{"routed_scale": 7.83, "n_head": 3, "positions": "rope", "init": "normal"}
Below are experts of layer 3 (counted from 0) of a mixture-of-experts language model. Rows are named router (the router's row for the expert), down (a neuron's output weights, with its number) and show model dimensions 192-287. Each number is 200 + 30 x the weight over its row's rms, rounded and kept within 0 to 999.
After each expert's rows: "raises" lists some tokens whose logits its average output raises strongly, later layers aside. This comes from a sample of Wikipedia text that the model never trained on.

# expert 23
router,235,213,168,138,188,258,150,199,188,221,186,249,185,231,201,192,263,175,239,185,235,160,208,220,222,224,205,182,237,179,195,163,192,239,161,229,192,209,198,244,199,175,190,216,162,238,208,214,199,154,257,235,200,265,209,223,186,192,144,199,199,175,165,199,177,176,178,243,171,166,190,195,226,206,180,224,189,192,207,189,168,242,189,238,226,204,187,251,208,177,195,179,190,242,224,227
down0,215,189,202,206,230,259,204,147,202,171,224,182,188,237,263,127,184,223,182,134,226,224,208,219,205,184,190,246,254,221,213,225,201,174,173,178,224,176,203,227,176,195,198,236,188,185,182,200,197,219,195,206,240,173,188,205,190,144,159,211,209,188,197,259,261,164,187,204,168,220,202,231,193,153,277,165,186,173,218,164,180,165,241,196,255,215,167,167,166,196,188,205,212,184,243,219
raises: " ", " which", " the", " a", " while", " but"

# expert 0
router,174,176,160,195,245,192,174,136,224,174,236,163,187,224,210,162,197,219,277,197,165,185,193,173,223,217,242,204,209,196,228,210,187,223,154,193,226,226,152,211,181,234,178,217,173,168,198,228,236,180,184,172,225,196,236,163,219,207,221,211,180,210,227,225,217,218,238,163,200,230,236,173,203,213,210,167,213,149,169,236,169,186,235,142,137,225,200,230,168,195,165,216,216,179,248,229
down0,239,188,187,201,197,165,223,230,191,216,185,213,205,171,166,242,275,205,232,186,237,252,202,203,208,178,171,227,261,204,269,157,241,254,196,171,166,193,173,203,168,191,198,183,214,229,193,238,197,210,199,210,173,160,190,199,212,169,240,222,192,204,273,207,259,208,217,189,170,159,167,203,224,211,225,240,261,198,162,204,214,237,149,199,222,188,221,210,160,186,201,211,247,171,150,209
raises: " in", " the", ".", " ", ",", " and"

# expert 18
router,175,220,233,235,198,161,245,240,231,172,217,231,243,220,213,235,189,190,164,178,219,235,204,217,152,171,162,243,186,198,208,210,167,230,232,196,236,164,239,176,230,181,236,180,238,219,178,181,164,226,211,147,176,161,158,206,226,223,241,190,198,199,239,230,175,172,226,232,185,233,179,242,163,244,209,161,195,241,195,181,237,201,191,158,242,162,203,162,227,214,221,239,240,151,164,164
down0,211,215,175,265,173,171,171,188,260,242,234,148,233,183,228,230,201,210,238,169,168,200,209,209,176,206,233,232,205,272,218,183,166,201,136,212,162,167,193,224,229,197,208,188,223,180,170,170,157,205,201,187,254,215,212,193,180,178,210,234,171,208,193,207,189,174,205,253,209,219,233,164,188,232,234,203,189,200,247,194,219,128,163,215,190,180,199,204,205,216,194,212,233,163,152,173
raises: "sa", "so", "ness", "s", " writing"

# expert 8
router,216,228,168,200,177,194,171,157,179,223,213,197,173,189,222,205,167,221,231,234,217,170,194,181,225,210,208,204,209,234,165,178,234,191,191,199,185,190,174,215,192,198,210,173,218,206,175,178,283,208,207,197,204,223,253,212,190,207,158,190,174,210,172,184,190,225,178,214,213,180,182,157,208,202,209,203,197,135,219,179,98,191,201,204,126,185,213,204,186,209,230,213,172,198,222,252
down0,254,161,223,140,206,211,249,202,190,250,248,221,187,214,147,212,204,148,213,248,258,181,217,240,229,210,222,203,204,240,172,214,168,167,239,210,186,165,187,236,180,245,133,191,200,192,188,187,185,233,204,209,210,161,201,213,191,215,208,168,217,209,213,231,213,213,165,272,169,204,207,227,214,179,214,207,273,187,218,158,253,235,248,209,174,158,182,148,186,169,184,171,180,205,250,161
raises: "-", " and", " The", " the", " \"", " "

# expert 1
router,188,164,166,158,207,221,216,174,249,211,237,161,194,167,186,169,185,210,203,172,169,244,146,230,188,238,184,244,221,256,200,207,207,196,196,215,221,212,188,212,177,161,191,195,186,250,179,206,219,158,172,198,167,248,238,171,208,197,170,227,207,199,252,205,246,205,191,165,168,160,180,204,200,178,224,191,189,172,164,232,199,191,229,215,173,132,182,201,191,176,198,177,173,223,258,192
down0,197,254,222,170,185,217,205,263,169,161,209,187,220,225,157,213,222,249,165,253,211,213,221,220,198,223,226,229,198,201,218,205,247,217,142,191,200,115,220,200,253,183,160,179,135,194,208,200,245,166,230,206,246,163,182,244,191,195,208,217,142,152,170,131,180,176,209,164,188,214,223,213,210,200,206,253,212,205,220,205,242,149,193,154,199,174,172,190,241,180,189,245,137,189,236,161
raises: ".", ",", " (", "-", " ", " and"

# expert 3
router,180,216,231,233,197,163,243,234,236,172,218,232,244,217,210,219,187,196,162,179,216,235,204,217,159,167,165,248,184,200,209,209,167,224,236,199,238,162,239,177,225,179,242,178,240,220,178,177,161,226,210,153,178,161,161,208,226,223,246,189,202,206,237,231,179,176,229,229,182,234,179,241,169,246,207,162,199,239,192,183,236,200,193,164,243,165,205,163,232,214,223,243,235,156,162,159
down0,231,205,232,197,195,240,214,197,165,141,189,281,178,162,258,207,210,176,227,230,215,233,237,229,201,196,263,199,180,191,162,242,206,144,233,223,248,205,166,160,201,196,206,186,168,187,205,219,181,275,278,209,220,180,174,193,210,216,241,242,197,208,236,231,227,241,180,235,211,235,146,220,211,187,242,299,192,249,163,190,241,217,207,178,178,236,229,210,159,145,228,198,178,211,208,195
raises: "ly", "an", " med"

# expert 15
router,172,216,238,237,196,162,243,235,230,173,214,231,247,217,209,219,184,196,160,176,218,236,203,213,154,171,158,247,183,202,209,210,169,230,231,192,238,159,235,176,222,183,242,173,238,221,178,182,162,226,208,158,183,161,161,207,226,224,246,190,200,204,236,232,175,177,228,229,183,236,182,238,165,244,209,165,193,237,194,183,238,203,194,159,243,162,207,162,227,214,229,242,239,158,161,162
down0,199,221,245,181,179,221,187,219,225,200,186,143,208,188,213,209,197,205,204,168,172,188,190,215,243,185,191,229,160,193,225,185,195,180,131,203,211,255,215,186,165,231,124,210,208,236,196,207,173,207,214,202,161,193,243,183,231,207,238,226,145,241,208,201,207,282,200,252,184,252,195,238,213,193,175,243,179,209,206,219,136,145,235,212,168,185,171,247,225,211,201,213,208,235,189,238
raises: "itar", "age", "ifier", " between", "ivity", "ite"

# expert 10
router,175,219,234,234,195,160,242,235,233,172,210,231,241,221,208,225,187,195,162,179,214,244,200,216,156,167,161,251,182,201,203,210,168,223,231,198,238,156,241,176,225,178,244,181,241,229,177,182,163,230,211,152,179,161,161,206,225,223,241,191,201,196,241,232,175,169,225,228,180,233,181,240,164,242,202,158,203,238,197,180,237,198,196,159,239,164,205,160,229,212,226,231,237,154,163,160
down0,220,185,233,198,130,221,160,157,202,228,209,226,212,191,202,176,174,248,251,167,132,262,128,228,158,183,183,206,255,245,210,215,197,192,222,218,173,168,263,187,143,218,197,177,181,181,211,182,224,192,145,194,194,255,204,183,178,189,223,175,156,223,214,123,177,219,182,163,198,198,238,191,183,222,180,196,168,175,187,164,173,191,217,189,261,269,246,184,154,233,201,202,161,201,198,202
raises: "dale", "ack", "American"

# expert 16
router,213,186,203,179,208,195,250,212,183,200,191,148,178,209,159,197,232,250,248,209,142,166,193,203,207,205,232,181,170,184,207,228,188,192,216,210,176,167,218,187,212,246,235,202,162,193,221,177,233,152,211,221,235,210,229,201,210,171,227,196,157,190,243,173,209,178,206,201,215,237,197,246,212,180,167,199,170,180,256,179,162,177,238,239,211,221,206,261,151,188,160,207,215,173,229,199
down0,181,250,223,220,187,166,203,236,212,197,157,220,205,158,197,160,243,194,248,223,164,169,233,192,257,200,184,221,246,147,260,185,207,165,166,190,127,246,219,184,166,193,162,222,175,248,200,159,236,210,231,180,197,200,236,166,257,193,229,240,161,156,149,195,179,205,193,200,199,184,186,191,192,196,161,218,188,151,180,239,199,176,196,215,199,166,156,221,162,208,162,208,204,237,208,209
raises: " The", " In", " He", " It", " They", " \""

# expert 21
router,176,221,238,235,198,166,239,241,228,174,215,232,244,222,209,224,188,198,162,180,217,237,201,219,151,166,164,248,185,201,209,215,170,223,233,194,235,157,238,177,226,185,242,171,241,221,179,178,165,226,205,155,181,160,160,207,229,227,244,192,203,200,243,229,178,174,230,225,180,233,180,237,165,243,208,161,196,239,195,179,236,200,191,159,241,164,204,159,227,215,223,240,233,154,162,159
down0,165,224,213,207,189,147,222,196,202,130,227,201,128,190,220,161,192,204,224,188,192,214,191,238,244,219,195,193,225,212,188,205,232,145,220,187,218,171,211,217,130,221,222,213,210,178,222,205,169,179,254,168,146,223,236,207,243,172,166,149,199,223,143,164,193,217,196,195,173,173,176,153,187,219,267,228,198,174,258,195,165,175,197,157,193,205,170,229,200,266,180,199,188,191,201,243
raises: "anti", "ash", "achi", "ok", "na", "ages"

# expert 2
router,179,218,234,233,193,163,240,234,230,175,218,229,241,218,210,237,187,196,162,179,215,229,202,217,156,168,165,249,184,205,205,209,167,230,238,191,240,157,240,178,224,183,236,177,237,225,178,178,161,226,210,154,187,160,162,207,225,221,242,192,202,199,234,231,181,174,228,223,180,240,183,241,170,242,204,163,197,241,194,181,235,202,192,159,241,159,207,165,228,211,225,242,239,155,163,160
down0,200,204,234,179,183,245,184,253,161,216,242,154,164,203,215,199,164,280,171,166,185,242,168,202,149,179,191,239,240,206,200,160,164,165,182,224,185,135,176,167,169,253,159,141,233,215,212,218,157,169,247,239,172,251,190,246,208,237,217,201,237,191,185,224,183,194,203,201,201,219,218,186,150,169,146,171,200,192,184,244,204,188,204,195,188,186,215,206,188,241,228,208,233,175,194,184
raises: "ery", "bra", "ards", " hour", "rog", "ics"

# expert 4
router,184,141,193,195,184,203,202,187,167,176,143,229,157,219,183,194,197,170,206,197,171,248,249,233,170,151,168,156,158,178,218,221,189,175,190,154,208,235,174,172,206,181,157,201,210,150,179,234,224,207,215,243,174,230,249,174,153,230,208,173,195,240,196,191,235,230,149,194,175,198,203,183,174,174,256,229,188,160,150,218,194,161,209,214,144,232,166,195,242,263,207,149,213,222,236,237
down0,182,236,189,189,205,217,222,198,182,215,145,299,280,202,187,204,176,238,224,168,165,217,187,242,270,195,205,196,197,212,178,159,218,228,170,212,182,175,211,207,204,214,182,211,182,227,165,183,169,177,242,136,143,163,176,202,211,161,226,238,231,191,185,210,255,165,171,160,194,227,162,199,139,163,235,219,192,159,225,198,185,231,194,215,199,232,197,227,209,180,199,162,190,183,200,185
raises: ".", ",", " (", " ", "-", " in"

# expert 20
router,177,218,235,237,204,162,245,236,231,175,213,230,244,216,213,219,187,193,162,178,217,229,199,214,151,171,167,245,182,200,207,207,173,231,233,194,237,156,243,178,227,185,246,171,236,224,176,182,163,226,211,151,183,160,162,196,220,219,245,191,204,194,240,232,180,172,231,231,182,234,186,236,165,244,207,156,197,238,194,181,237,204,195,159,239,163,204,166,230,211,226,239,236,148,163,162
down0,250,210,223,214,268,184,170,198,215,185,237,178,209,183,214,161,191,224,186,240,174,210,225,208,249,232,215,188,221,178,168,227,188,232,163,158,190,175,212,246,169,206,175,203,202,195,197,227,192,279,159,243,145,167,181,188,161,150,213,198,304,185,195,272,203,215,169,165,144,154,207,214,248,175,174,250,253,201,159,231,220,232,210,171,261,227,186,172,147,180,180,181,196,234,236,179
raises: "rist", "ium", "to", "ing", "rio", "ric"

# expert 9
router,178,215,235,237,197,163,241,230,231,171,218,228,246,225,212,232,186,192,163,177,218,238,205,218,159,171,160,247,183,199,208,213,167,232,236,200,239,162,237,176,226,178,243,173,237,220,178,181,165,227,211,155,181,161,162,201,224,223,250,191,196,200,237,232,173,174,225,231,182,240,183,242,169,243,207,157,200,238,195,183,236,204,196,158,236,163,202,164,229,209,222,241,237,153,163,166
down0,152,176,227,168,177,185,220,171,162,213,227,250,200,268,203,263,139,187,232,156,227,187,188,204,173,201,219,190,234,215,259,228,199,190,170,235,200,176,236,222,210,223,205,251,191,220,190,198,165,208,200,230,218,174,187,241,222,173,135,209,191,206,200,164,175,253,176,239,267,214,205,174,214,173,180,222,170,225,269,181,176,183,198,228,198,204,167,174,184,133,209,185,202,197,168,134
raises: "acc", " mark", "ifier", "ios"